Experts of a small language model.
Size: 13 layers, width 224, vocabulary 8192.
Experts: 48 experts in each of 11 layers, 64 SwiGLU neurons an expert.
Training: a variant of Muon for the experts, 9668 steps.
Below are experts of layer 3 (counted from 0) of a mixture-of-experts language model. Rows are named router (the router's row for the expert), gate (a neuron's input weights, with its number), up (a neuron's input weights, with its number), down (a neuron's output weights, with its number) and show model dimensions 0-223. Each number is 128 + 24 x the weight over its row's rms, rounded and kept within 0 to 255. Numbers have three digits each.
After each expert's rows: "mostly gets" lists some tokens that are sent to it at least half of the time; "raises" lists some tokens whose logits its average output raises strongly, later layers aside. This comes from a sample of Wikipedia text that the model never trained on.

# expert 37
router:133117171137135129130144131120094083127160145122107151102081121132135119113156112159108125156094109102120094119153153107140168093167129150121124085118096098112134081157129149108121106167095129072142096118142085137150112119134144140099143130129111149109090169155154137094106120077134128101148114157113091089087098109145156107113110147161152110166076123118152161139101167115169170123131155152163150145122147109155135104101150121133149144135170167094124109124116085117120133126102121152174144129126108156129114108130127152106134137126098086112123099162155115162143183117118106150112113136173141142135140066128157095158131129158129119111146087155136163155143120138106133124119
gate0:097102147135122145096156146154135158129128087150110139141105178146081147106093156156100154134141153142188131093104150123133125168126148160175137112147137158122102145135123162118091079123097124089149147106092086129139122130139127141098135141140111146116163096141136113136114143132112097113133106128089114103066102157172151133124129108162119144129117159101160082109143157132109107125125166131147139171126139124153126105102143103144087103153142133156106109100136144111118120131132150117079128147145111133138128174174109079103176143119135137135140144169060110105127146128089135119132141132126138158123128134112121137167151125147117179128142102075146106137122123118159192166138
up0:145159155095159095100077150092122112098145162111155088120087116138067090136153166128124137141136136087105118169138131112142116177136151110121106162146101113139141087129130135099162129125091072162167143128109171111151114138149085119137133131088113116123197135121084128170108158158112083140108099104100129094106110093141112138125122108159106108131160133169133103119124114127106135124087087138115107097132148124105095124136117153152144149138138111135125137153153108129139128114103105108147143153108125165161132149125148097129135143128123147095085096117095128141110071120131122111084132165125119104101117147137100114078130152177113134126144125137102167106145137126160118131166
down0:115139126103098138123106164159120140127139162154144111126115135134092115165138169102126146140137066134120096113136173128127136128123089138142122101157096083167143123136098144158168149137144106149152128099122158130129126078117100160123140132111138081130126148136131107131169148131135160132149119134104108112120133101113123122122088144124141081150186138138149130116109109133107149142099113117096133128116093132141127126136089163125120160119091147146100117117146139159154139140142122128121119189102187122136116114116187091116111145135142112129153106056159134166116123119107165169098145106161076133139063067162142127074126110130143112160140099183135121153141150111104128151112
mostly gets: ".", ").", " ==", ".\"", " but", "\"."
raises: " ", " and", ",", " the", " |", "\n"

# expert 18
router:085116137165128116141155176099107104148153140089099134119115116136124095094135106160102082140128108125111098131185174131136139109149100138122113095097114100078134088141129162107129110142109114086121114158152113146143119098160150159114140101145077128095108141137160132106115112111118106096164098158115121105104124091146178120108131156152144115147109110114163162143103165129147142101089143135167169145121139120137130097122148085121138131134140164107113113116083114128103158101123122175127140126122130139152104109153090143093145120109101126094133119131149122135139175118107119178123088141141149161145178093137145105146141163129099094086144089179131150132135103132092143094101
gate0:087089113161134117141115130110119194106144105151166077103138094121145177102168159104118141164178170116102164145153121151135093136130166141112092097140099120086107096091133161124134106110137110133136107123124115106150131124121110139127082112082112103115127146144128114091125109141094111102150139147166142115112145139099119106130133124146110176096112128101135138122096113147197140186095139116164148148155133133107078094108095130150099097144133089134108150116123108119109173129137147155149124125132080099165121101149148113132165140116124131101124077141130120134122169131157120137101088123149126164150183096163150159109124158097125116126119138126100113109141119132133126140117
up0:140088100143137157142116138127155120094135144152128147124127102110128164152134155155133124133142169125076125176109193115164172166103128136160112145165175164133158129157159135089118076119124165132108111168085127134156129114123095149164177102127145066164096116181126122133114141139136122162153108120122090111089134123106097125132100143131124176118116150137129142131089158120112163152108164118127113124154073167118119108135085115127094112117147130107129092104156135105149152158147096143112097139148136126099136141103168145139102150102110140150154113130126115141164132172126149160148099135100125131125115122137132115124119113105097135119140122099119126120190115148190121101124
down0:127112134117103172157113124095150111113113073127123141122132143166154082155123054148100129115134129103142141133109152134111083174140141140115138114118118156146113164105095130100131141107150158134109154101171118141118091142138119154149135144140149132121156128137166103108133107122133128077087098163133128122108100136174160091094147124138148112132170089112154082152134138116146115164118164146119123141137105163109117128117117107158103147144124185163159166116131165137130103127144111083159104161143163167137098135153091096106128148141146137136085120113131099089106159126100140112064134111155136110135133113139089113118114149131129127117154109134147114184118162093113179088125
mostly gets: "0", "5", " two", "9", " more", " million"
raises: ".", "s", " ", ",", " |", " and"

# expert 11
router:111094126134096117155146155120104088143148151104093148120084110084164094107172115153118124154094107115110115098149141121149160111136116151123124081112104088113134088146132147131110111153121111102138095137146114141146093074143156159117131124156113131094115131138150147105115101101114125134167106162088121124100115102127178104096148153145152122121113107124138155160098155095142179127116156148176162131113155113108162125107155102130156137122158162112108109100097107120089151115106142160143132131125106144145092103137113186117170119111114088100106102143125114130122160123118118143100106167165159144170154079148144115168142152137117106096132080130137158163142123154097150136090
gate0:100116138129154090084088120142112103102152112040103088097117135142155095115156127147081153118114158110150149158164125136140128099113094133146118154116132173117094093173162119113099097131150138134143104124143146148160114097129114153138156115140114096074128154087120104152111158124126103121105153111114120154114144157149148121084127157151130131134105113134078139101119140125132178124084137174141146099101135109113143108124133192131115127141137184141094137124107145129119098133163113140106147124149144094115109114121077152137172130128165124149132088146081144111134140087117125120101122138145148097123126131121120113178145137139100105115118100129104130110138140109107095148059
up0:099081103117149152122076119142124071143119102079148087132105135129185103122145116135115099124133155151137111135154104167172156146073106168173143150138166141170131142179147135134119122156194124099107136132131122118143129100138113112147118119108145095103126154082108123156150146141149112139141148146111118167077130102121166101107129125120107157104122111111119121111106099116104142109109155155103127112130131137092147164166156127109112106155158183133144137118135149145139151114099187146130154129090138087073116145113126139152132161092123113117123129121112150116133107100138106113094101155126126114105120146142133117141127133162106122177115122113115083120131145075173143100093
down0:116135133130119085156084124151079120140124101102151115127145143128113147131119092112128136098126111126148098130138100135173093139117127166114134153096144149170140126133130130081096131159152133141123091107109091089126069119106121120182111153121135101161152150126117112129156123132171156154145159127153138140111158113092141130136162132139129113084148128158146150101115102102156142177158130096102142165158145123107162119115142181125128115085099138124145125125124131130092134164168197135100169111122133172131092106136132185150143156174169114162125160127135117117132116111106086096137158132167133118112128138109172090150141151197111133159102139146136132140133104112123141159115
mostly gets: "/", " United", " Po", " Michael", " Am", " No"
raises: ".", "ster", "ed", " |", "nd", ")"

# expert 3
router:103124145131110085118139136118132089150142174089107164112115128123132103136172107142083128150082123113088118095151162113173129104177108143103115106126076124116155116143133171087083122135097113071152083161142119159143091087122130144111135104136110128097108136161158186112099126105109097138132098145077110111126093117124128096109142132143164084130131119114152133165091170133164158121118149162150154142110148107138132116103137100128137168124164147124079102102094097116123152129124148143142153111127126127133116098168076163123135127123098122115133128136163111147126131134116111136106105123147127168134153098152156096142156170140117124110162117161172131160143111141120161126128
gate0:109104124152145093156091137141153118117141113134100091129127170098171155182137170105114107119134120165152160098156128139151117128148195132086149108097082085072099135081110140075141119103152120159085127149113122126148079123132161117136124119144112121119144131143123112144093112105138150167109141115125132136120128092084125105117161147125113128149142128144142139115109110158143182126145148155149121128140108182133129147139110109109068127148147135129087147137159132115091100140107131095147150083129093142092141154107114100171125089109067116124146134132109132127116110112070131109128135143131160154138119122118135118124110127131138106105097125172139127095100145157157079141089
up0:146125124113106172123139122113125135112105111121137131106141116127124127064102115152134158123123093158082101133091144105149129121120093168161103140148163158200128153135148124188166142142147089098154112096111097137111134132111104128134125147150103119145109145107119125115181139162124123097147156137142113126153105171135132191140122134109155116092108112090087132109125125102134114148148138088115135155103146124149098075123134161117186121138132166132141111100145121152193135141144138129105088131133149110168146098117152152097113150141162117126121138120129131135134141141171145128118153083096110153115111172148112134146125074119096154105199129149089114157130122125102109121155
down0:095085113073130116103163117080129137142180106181144172124134132164135120122128122117117160085112084102117092104157148133095157106119145194125149124119127128138162126145130185108111140062133137170113128105149127114083126132124112134117065179122109132087125145180138142116147104120160150077122146091124167100121149172163129110131135166141146120134127127138117124119142124131101105093116150121132131152121081128130091156112123122091086120124150145098111126081127126131149125149139135129093174159140124116167121089144133104119096115166114114125105117107136144137150150135140114138120137173119142124107144106138140088152103162079115127124165132169142148117123119123131089149123
mostly gets: "\n", " co", " well", " part", " long", "^{"
raises: "-", "5", "\n", "3", " |", "4"

# expert 17
router:092113138166123123157157128097089112120139151127130152084105112130160102110141095137082105169096125124109121119135130136135148097152136146070126115080114082108150120168160149091126083138100116087148109138154119139138115113159159143114166106169103151117101154155149131125096112092106109106167087144087117105088103129166140100135125159144137122142115136122160140152112145132183155118110167167171135133113171112133127098121166101126182141128151135102118110112083084090114146087095147146132137127097087131143121108132118136105143133116115105108106081167157122171140141100114106143117109128161147144134124097152159108148139128122122101113121098145161151135138082138110138103103
gate0:116146077124171139113118098119133102117124098112135109141111161094127131103114138072156111162167121067135161115145067140123146103079148131112134147099120115130124161119102107122165079127099152096131112069117149141141142102109131112111113121116127119111103114149154099123135085102075147161161102161148163120119108138122133097133139142141119136099103095145124132088110126107076131092151147130121135120186109161127155084110114130070160159126152106101132136155141113145095083057134093081121128148115097103172134147132123114103105126112088129156110123143131094126153128129135114126105088132139143142120162121164144094119145101124102117134121103130123145099099120137130090122118
up0:152136126136162152114108125121142116102109079113134123121146128086103137127121128097134134122156132148126106142100118130125114117111150119109129095105146121159102182135097098093130097132087133112125101122166083134141145115087123117171088127098090180128127118146183107167130110106107119149107126144129151140107128107148149128132137093127106145117054124122166111076136183107092153107125141123102124110129167132176146078122112178100132205135125147133116114144138096138115133114127103110173145120094091119154135143117142089079101116151120127144124121151097119115167082116086122122106103128122136132150161123119130124120108160143137096108117103144153142094089117145155100061133
down0:114151111112130137163113132094126143145110146143117120082109133174154118104128095181157144148118184119149135155099108091173157067133127106177202117126074135142130139129142124098111142083133142170124113195110108125117121162087091087117112163143115123117155136111154119129134112168120148109176142096110098166096088164110138137150120127145139106142124183097131115124148137143139143104146134094144120116145117146134136142114129136125160102132114107103114127088148108130119106125118109115149135077127140165135121111149170152147114143137122108129098151167120168135097124129123108099116113169140156090103154154155126106146100123117124170102115172162126154144141133114164117150097
mostly gets: "==", "\"", " \"", "===", ").", " =="
raises: " |", ".", "\n", "re"

# expert 30
router:110113128130111125148166153099109090137149158122101148129091094106145091116173093150115113160117098102098103109156155113149155101158117151118107096111096106101139085151144137105105103148103117106159097132152107146144109096151151158098137113144104144105112142146162147101096103092116099132154112165113116099097093108125173106085145152152162118150101117118144158145096159114162161115106151147152161142108157099126140116108151100141150151135157168105098107120101088099105140114110128154152139136100101133142101104153116153103145141114099106110107106144144117156145163106112109160105095146160155150163170077153146103154148156138105113104154113148145158146167103153107151109105
gate0:095119108105119097130167148112105146150139136106100128123136088092145146128153102174121165123146116147094108114157094087137147125071105132151149097082091142183128081136178144121118129125132087105093143135140106093093149104109108137095103142141106117126102127155142148120147134123117128116133149173056110125139104116158121150105158172134138072154152114137094140128105179094160150103127111151144148116167149116153111112147124128120132150170147126121129141163105124134081128129088115146153138136095092135115143092096122161148138125126115131144121109152168100144134158122112101128110114132130131146144149097144105133157118143072140119091073129100130107127172145120095112093086
up0:110127133171132113121072115118130120119148128112124138113141169125138136146099196116128101107089123121164093104091132162158115108146109153132132155116098104121117148132129123166162094121091100127098120141138143129163138108144115154080143147119085119143132086089138135116166140123138119137090117137152123137094125113136116144137104079130131133150143141146128127136139102175114131139103138120135110127131136159113127120095152156116103110140207143100165110117126198129101121094099153102114131134135113101066105167137117118171168172112090112128114122165114147146127163141116124121110134131123078176123174154147127144155139159132136139099162098145151087107110092057144129150128
down0:117141110123095129148084128112100099152170114133058106124163117149125129100146144143135143142094092129108111129143150140172098123148155105092099171113113169150119129103138140146119073157196119131108108142093130118121123131130138136104117095136122106182133095132138098102149134139137142095152133105096108143130102144127111143086131120079118156157147159120099101124126110127121111137146124136125089099119147180138116124133168131175168149138133126134145080134109123107139101145173165143133158122127144062111136095144138125166135164098117109087153134123125143119129146167113117158120144116115098182122135123113159118187127110158156112112125155130186112090122084117095150114146
mostly gets: " Wa", " Ya", " un", " his", "'", " Mac"
raises: " via", "raw", "yer", "ee"

# expert 10
router:117116128157106109149183196132099082137127131124117149122096117084178104106140117141103099153132124134080107102179143114167146107130118145123119108101101114091154110152130133106123124136111094097164083149155098158138106105129158146091131118124112155121120139150157152114104099090120114112126093143134108105113122110122144105123164136146140097143105111126139151173111161096148147121120146144136144138114144088168137114104145122134156159117169159102093101125111109120125139101100153147159152112094122115165122102164087161091139125097120111135117103162146105160141134127123087137098100158150171156155156089139143096131163154131082101103130091131163156142183121146099149119106
gate0:105139126136111131162154165109135121111115143142118135133102117103165111126117116158176137124124150136165125128157136052168171135099129095128126108178133138075147103133121131126107146090134080100169116135078111129118133125205114119093096129139152137105112128068155155107150142124115147089153133136098107126118107128121124111115124122135123082113131109135127161117126143117154174144116111151134127127168116120139131103125133084145107098168143132158132150177151120150152089133110094175141115158138097153145134134183068122109161092098158109168147086137135115136126137165177138090112169096140149143142125128137147113126133109130114134115133109149098127131132089130146167171117
up0:112096124131157117102079114120135118089152164099145104115110153162168108122123105137160143152129105103077099133071126104133165092145140116201178107117168141146125074133086110166130107086085128155136144156141115109141095148135114123129100136129131132092122098101122131131151121161131106093139110117146123107149146128094140099157132149159122137156137159150102149126118108160147151179176147121137119089102129111120133130134123117120134108124130141118095119117092103114122148105136084130154131167145153154140173103129140147152112113158160185156162102143110119163140121165136132142116119163090167151124142151091141124137104134133139126087085110128118115125126147152080129175169
down0:102162078111132140141083105134119167085090142160162112152099114146121082115125128122131108097113129145151133116124119140101136130104136152119185139121093173119091152151144123126181129132132134161129102146110116135114116134117091066170113172085164154097172121144109143107070121134101157139171133143176140107107116145203147114144152154160133125112106144133102107094153105153129110135154147134131096122144103113133162134175114138143150151126126129129135155122138116148113085136112163091136153146113145109142105108123183075155131069121097121126146136141088128109143137080119128117126129102145114105119101129134123108103114113117113121109142159141135115125112114157169088124086
mostly gets: " October", " July", " June", " August", " March", " September"
raises: " ", ",", "-", "'", " in", " ("

# expert 20
router:115110151137132105125132184109104093136140145115111145125108117116162129136165143164115092148114111095120123112126159091151175116166122148122106090120119079113176117155133154096095093107141137100124110127137117145122127065128135151112153104136096162129111158147156151101104086109118081130157120154093121118108117109133180105106121144164145115133110089114149181147120142109124142129120150137147133156108128122117138125117190093129134161110146168110113127100101098089117133105087144153158131126115118151139124108124130167084135151097076095116104097122164100162148156138110103150107087141139158146141162104143116106177127158139102128116172093130135158166177124144101138126112
gate0:102166124144117114176162136123099178152131101131122177156158108096158158169112078155089144139110154096068107149152140107153141131154078140093113129165139145111123162097132117142141136158143107108112107183148128178147127133121141133123144099158111136093138155170149153102128106064101128120075156173126148136146136119118143119107187132123152120112165152120132132097166137127131165110127140162143094158142138156140118155158123114162151138114133115117090170124126100111118141120114114124116162122094163133117109157139115078086180127127131132112127126106120123123101117139119121120151122162114138115169142102147149155148105090126096145133170124097149130142134124154120137109172
up0:141124107122141108109121082120147122092136161109131064144121152144135090076132166095120106103134109154157147134116113113171134154145176129123140105104115099118130104155083100108109088105127117121178140099159115115138113137137122123157101138104107143105142156108115118152106144110096122151189117123124110106123130154139169138130126141192096158172089090138134142141122159146136111138113128106067132129116143097184150100137159136121156108149157155118141134145111136167115110123083118108128088139107071115136129112172145128137147121138169120138127078173112146157148153093148131128142136108162094144118159169105160115131130132191154112131106121156148163139109117126164124144120
down0:092115081110153089155114087172126146144140155098143104112112176131110069113129125133154111130089115139132137098094133154098125127139134152150155100112137136118148137127101142119161091105119157150137133121111150063124105135147138150150108163121164165062116126149124105140101146164119094126156130141112162131133166127133117089148137133141135154116133112091121134159115147155129107089136104131139138093092158132167097066196115118111140159138138159160131125107205135114143127148126143117133112136137085149118106125093120144153128104169162115139111114130126151117115141130117135088121119123132170106124088157175122079126156129126168110141116119115178110151119081139138154110141
mostly gets: "–", "}", "able", " over", "/", "pen"
raises: ".", " while", ","

# expert 35
router:093120144128136101156160178114118126114166150102095138104116098116141107103141128127110120173131092090119112095143157099140172112135093152124118094117103109100121089178150140109103100130105105109136100117155113149138109098161133165108158115152121152069102159146147150091102105094114116131188121154111110108122110120134145116108135135143152113143101095118156155172080143116129133095121135154149149163098160123175138132118151106116155151119135164113101092116127113113111129095117122156150157123118100144185117119138107129102152130110112109114103079167161117139139158120128114159101088132163146158140194101151150141150156147157107106093142111166141152145151098136118142108104
gate0:094174150135138077151116152086127125158109117111101169115116141142106122090106125148142120212122145094113120151122177097139129123159131135177111107160107151095129119159130104130120147084094132113163126131126107113104137122133079149099144137134191157142127151118141128128122081154144141151170132129066109135153135128101110143105150117137149121122089114161105122120139122125126182158163138159118151123151131110141141127148094124112118167115111095111075090113166152108164135092110119154109123160152089138180151125145133150109138124098127105133137134144134096101107142128156144139154129139138131168138142104123099058127123152117113131122158109134152083148141090095135096117154
up0:142167138143122130158131116137161132131192153118123122124131125127109127120135125124175164143115150134167133127136075124119122122134092100156129147128121134115106121185106108149133105164087132094093089062123124144090123121137116186105171158103165122105110110120133128151086135145095123151135132120164134170133164133144163085171128161116150178132130105141131103132116113118142127140166144088143136130085129120124141142110118130136130101108135133147128097069188149131130110112118129147155154103167134125131139092128135110128112133082180123131102120152140122105139137146119152158106059133113132173124141123107134205134083148075166138128149123107147113149094132115121108118104
down0:119168148123097151142146117149140123141161160156117142111108104151137135164143134106128151157117129129148108112147128119120123101158120122147144118147100135131095117164058108102177107116083106100154102105120160117131127159126116115130154114124116113116100128108144117136107159109086132140135137123145141070125094170139178096118103106108126129124100140120102141129100114172110186168128113127150134138156127143173111145141107137155164153122111143103085142155185134117154154119120121153157111158143118102154146118152146129163101094123140139151110084158140158130114125143140164169134079151131131126173143105088101175116120144118125124120178090156188119088108153093190106126154
mostly gets: "CH", " Ro", "AC", "AL", "year", " Coast"
raises: "ban", "que", " ="

# expert 39
router:101109133105107113149159150110108097124157161117092155135091094100133090097166128152113116159120100110109104093153128117150150097151115160135122101113105090099132079158151137123121106142106100114135096127145102150140108088147149165112142119157105137117108146151154137102104099098110111121151102148102120093103114099128171105081145160147161109161110117111153155157089168119150165116100143149147157133111161102129136112101149106135135147123144168099102112114093095100116135115134124137156143135088096153149096096154122166115158138122106101118101098144138110156142153111101114158098100142138162157174168081172134109171151172143117116109146112147122157155165119144112156137102
gate0:096101151145092086161174094080131117114148121076148155102138102118121145109103148133098119137110136151109082069173131119126110152181143179123156152100126194113146155118139129082152138125123128137120119140136128157158151128136110158139127114120121153124089155143130150148148118139116099091090106115103105122082109097158124145139156155126133122113140117133096080088096195141152158133108105124126130139130113169159140112143158124141116121132133113139127120158119135112110137092105163135170130125141120101139105119146113114131154105117096131127091123100169103141140095078089134128123186174129125129196150118139095156142145111175142153114126106143161127112150149123120146138144
up0:114192148105134070116139107130164134123130115108137131142129115138130109145124165107118190143133107070127160128134114114160140133089153138118111135116139156118111121101168122181140151192123098138103105111133071116122121090140121132123174109182150131152165082124131142169148112160136141106121071126126116123169144078120113105121134116135148114157107126140167119121134142120126157143136150155102143134126122090104140128108129124146110112120146128149171150142136143067126121136151122117139160112149141131099099104128132101139136085118114141194109121141144148138149112163131140122107142164111135126169160125060129123161089145136143073128134098145124150161171133077154098133122
down0:137095147144171101147154129163175147119137156100161159112098102140115088119126134123135124156167138109132144116116129103133174097081108131132126140142117133122160141128145154171141187135090072146073119103118118151123106138122153132121128097144133102121138137102127171161143160161120146106159154126161134138173089138156145122139151105140133105118121129175159132125138142102102143084152148147123121177087103124123171122169129136118117138153180143129130138150167155129140174155118105158147138118095128119116126131114103115094192110102123154117106049109136130121116136102132177094114183124129138135148115155068111131147103174135120091141131120111154114115123114141132139114129
mostly gets: " Robert", " Henry", " Martin", " Bal", " Lee", " Brown"
raises: " least", " many", "rt", "rey", "vi", "try"

# expert 12
router:150092140151115136163141129124108129174170160080104144125100101074136084115123124146108117134118127118134099138156122069143149122136131147111121109109118110118150105130133148093128117176118116129149092147177122192167092119127165148115173072142096138073103130180140142099092089126090101103162135140113110111102135115170130109107149157146154117157116105124141146140120145067137137091118138129127152153127156116126152122092133121155134154104137137118111113106079128118130188111111177134138153116083109168132120123140126138099131122105108101072080125157149118148153146116131124143120108154128131140156130100161125109139138138163070120120145116106145170139139125146108138130139
gate0:120149131146172164110114134127129121151124131132146146120158107115167125130146124170123132135109163087115105125113119107085125118127116138115131165095100107107102078097146156084142115139147138099150108133116175112172119091145122135112164081157126142100148147158125122118165087110093144116137132131117150085137116110149136102094137140128137107165143116150151103158095130119168129094131126123184099119137157131101108125141096106101162093177064134125123121121125105146139123152085091120115148121140155129101100082098092128160092110174105128126089161137090121142073122103159131120113092111145110121138178101137142175145126130114129127148178107155137182130110130110116119144080
up0:125096108110122134136133112091145122141118083149121146110113106187147135125123108115124111130135165085140102143130103103142114138102105090151138170129126125177166157136125181179126168139117122149104157160110110094188132158171099137086111128093140129133157112135130135177078091114125146125151136120110117113136057105127119104118163154109102146140127135178159141131070092120119061149118110128101150126126069124158094108111132134152119147112083118119120127100143107117147160142106111154140163122137159128101113128106110129100138104145135134155156117083086107115140127101131133144089120128134132133093162123136130155132157105093136095112125119134139111165125118106151176096106
down0:139163103135126105126125107098142123083120120146066115114124139106106112176168133111132149115111102150108157167098107112125085134091144186090105109125136112113105076086150123121119097139174165110154151083113143116096093132146110149121116126172130121129148094117128157099135135106134122110127109136118113155114097131146116126151154142124138127135119127117133114170149118173131147164141151127089088137103177078081132141145168094165127141122134134092113163142143088151079117146121173130144090084157161125166121130140146146167160124122121116139160123142110089139123150124115106118174155099130124147144166132146161123140138134131131146139104112159130182088118122190122126146141
mostly gets: " John", " Go", " Sch", " Bar", " El", " David"
raises: " ", ".", "s", " a", " one", " and"

# expert 9
router:106126128128133117168157162123122107149155162124108165133087095116134093116161114164101112161106114100099106112148156106136166110143120142131115062101101119086120099144178151108085113157098123097136094136131101136141103100128165164106136115130112141110115118145165165102107092105134103144172106178105122098087104098126153107089142144151166101155117125117151155142111158120146147130124148156149139146123158127153142121102144098134152141106153151103091114108101108123107146126122149143155157127098103132130101102174111158127141126081102104114104113135149114148163157106125112143095116155155166179153172097169136113148142146133105107093147100138124160155163102154111137109103
gate0:138120105142207092092124166163111125165137111093114132147137111120154115185167113140129147092065128103085147142163108126087114105119097145139088155130102107104129114108170113131106111116138144159160149107147126154135122145113166121174183130123117118123134142151127122121110075120121123155147108121130118135096091084151131183117140117140149156142089133157127138154098092111125162133118149152128173113152158135094116132120128119084145086133165125101104131131115115183114139089151140151099138104154103078110092074145109139150140140140128158101120138128113092160138104124095105124107145133118166135165146123142149136151120124157114108120096096127086122114122100120143107135141
up0:075143151155168121101118114104099139158144173111102147121136170105113105137131092155148128126137098175137065126127156147139138119102176118125139122142139108154144121149125135158132105140173159141095084137083088100097157125141127130134153122136113162121134095084139159108152141147111139146162076141150129162129137095148184097141149104114150140141176090139123133138138177112117120101109154102154182096163098140080118119170143144114120177123138142114130100106165155119135126126113170130128097097126168134124115174143132141124166108133095127141137157133127149167121108109108123108113141133114120101100112134130092120160134130152094138156158140130163073157123128112152143094117
down0:130159144102155099107128108113159134180185097115141120130103139126128132113180147113158124140176187132138160169131135129158124072131098146112175137122107118141131180114131124179125105135140127129111134104125135133169129105180101099161122124106083144156127123130168112137143144133146138120092103164108125176110185141169105144120129132131096130103155145123137097185156160132141148143127117128136134119175129087115158096139122156120142138120093078156107144117133117140105133177146125103138096116171150137117153105090110163130100157134158096126119147092139143123106131060071131118121155158126122126128153090148145145129102117137118105153122115117151128163109108140133151113111
mostly gets: " than", " Cor", " Bre", " Bar", " Tri", " did"
raises: ".", " |", "pper", "mb"

# expert 4
router:132100128114104120160158159134107101112127160100117151127102108127145118113159120124100114136123099092120106098145144090150155126158126161125114094124111082069140107150163126109069098151097119105166106139140090122171104087136141153093135114136101133100090148151157155098105122103110098114140122161109088094124114119129162107109130143148153104145106125084145166155110158138158151096073160157140163131088145103144152119104170118131157137109147158123087100122110118105101132110125140157136154141123104133154118121153109133118133137100106092112126081137154129129144151105131101149121089166144164148162158106131143104137144150139104118083172079149165157147139082141113148133103
gate0:123140102140144108110164152120129113099124103129134167119138150149113150162082142134091128132151154135138107140140114138138133153138125111090169148099124117088071108115148105135126171136113076136130141113137135145078123128166123113076139087100090129144134188109115132135130138144126138093127140197118123100140090161111106120090142104141118112126139148121167140120147087137125149138086125157100137099166123166158131107128129102111126132133095129099141101107138145132141080085177130118149146151147154100155104130156115113132174100096167125165124169170175103148171117138149101103104121130126144164164130116117163101174155129134107130111137147126151135108072077105129111113128
up0:154143098096168147092139152128174169122088130147117131102127108073121136150132119161107133129122162138112137134152158125126139098161061142144097141136132160123073100153155128124084142110102131110136148129128171125128118115161131151103117124103126157151122122135128074153155140110082130165108086120103136077129153126117069132134103125135117088085154103148151198122150101140129145145129113151160129132159091103109151127148139156115088088151158121177148117086176124170119131118145150120128167135113158109110108117115090149116146136156141160125163129155144078132161135117163115166135109093103146127135128142100163144112149147166128135144121122118127139110146120091109150133127
down0:135094148150123105136094108127148148119100154102165101123137092137146136164076128140129122120153136134130142101107092169156124103141115134130144155129106111171128083134168129119158149122112135121084153132103192168156117139156175119124123122110133144165160145134099171156141108130093099100132127137109081115103127093142165117111088120113090113138101160159130137121110162124082088155120140109109111085155163115074129150132120098117104128102119155165171144127075133144103163104114128081106137167122135168132131160108123172178118127108150147166149141122082112093165115129137132117115140128153185153134112139112144151146137110124135104114095119088154110143133126096119145122146
mostly gets: " Pa", "′", " Force", " structure", "final", " double"
raises: " ", "s", "-", "d", " in", " and"

# expert 25
router:085118140156120101131139183085102115153128141116118139111116118121127108079131102184106111135108128104122094125173158129133130115142108132121114076108095100096139100144142150102103111137123109102128107180140115145169134108155164185120166126132098131105102126140185136100118107093122123136171106144100125094088103079130147125099130152136166127138146096092156163141100161127125154114081128147163176161116125117124138093108161093127140127130143143092114116112094091116115169113126138178138132120126123127135098111143097147079139128124115112117129109117145115142161135105113115181099091133178154152165171108123148115134138138128095116080147098156137144129141123131086140103115
gate0:125152121114123167140108138169109136158125115169119125125119094139141126097132147120141106126140143138128131108128168128169134111111156115123156121117098163103121136171085057123146186105152127161120120102124154146129110138152099097104082146144147145133123163102129076158139125109116170153139123155182079158115120175138126094125151114112109098091078155157103147167124126104125090118146123152181116135096137094124165126120140120134131140078159097152146152125114101137131147115107132134157178151121111091161161157167115161150142129083100126177185115156165120086141154119129147186147114100107119116134133129124117131137125124102138126151107149132128134156139116118144167139121
up0:134134130104127156134114113161134132159141089167131123107131147104138126078121104112132098129144124149115133125128155135136137142113171096098163113088112144095107116166082100153172202101140125122139100104129145153161127137137093093120093135119146109127146153130122081159162122129134141159123147165187078143156127160158135124111160145106103101103070148152088125157114128085118100100098122118148116141113116095116147151101158113145149132098170113145165180130125111166161132100112132141147163132101097115163158133152105163142175113086100141184164134163153101106164152112152129152153121132129131109137152158112097141112130128115106097133112143129119145129149092141123139126104
down0:135089128159125132132149146136117136088168145126152144146124099103168109149148117122127110143158109137114121146111096102086181161110153157111092153118105154120135145111133111112144147159145159134130107123110103089095146107093125147107152109135116122118118111163141108105141131150096151196162146117117128157117110103109121115122111122151152165130116114097095114104115145157103171137108123079141105104164105130153097148134146174111119114147092093093103138114139129107134099138102093132175156107106167074133137206105136114178149149151130163118119120145130136138090129157141123086124157153091113120115115168149124101133178124106164082173149117142137156107135169160128108124140
mostly gets: "0", "9", "8", "1", "7", "teen"
raises: ".", "0", ",", " |", "\n", " "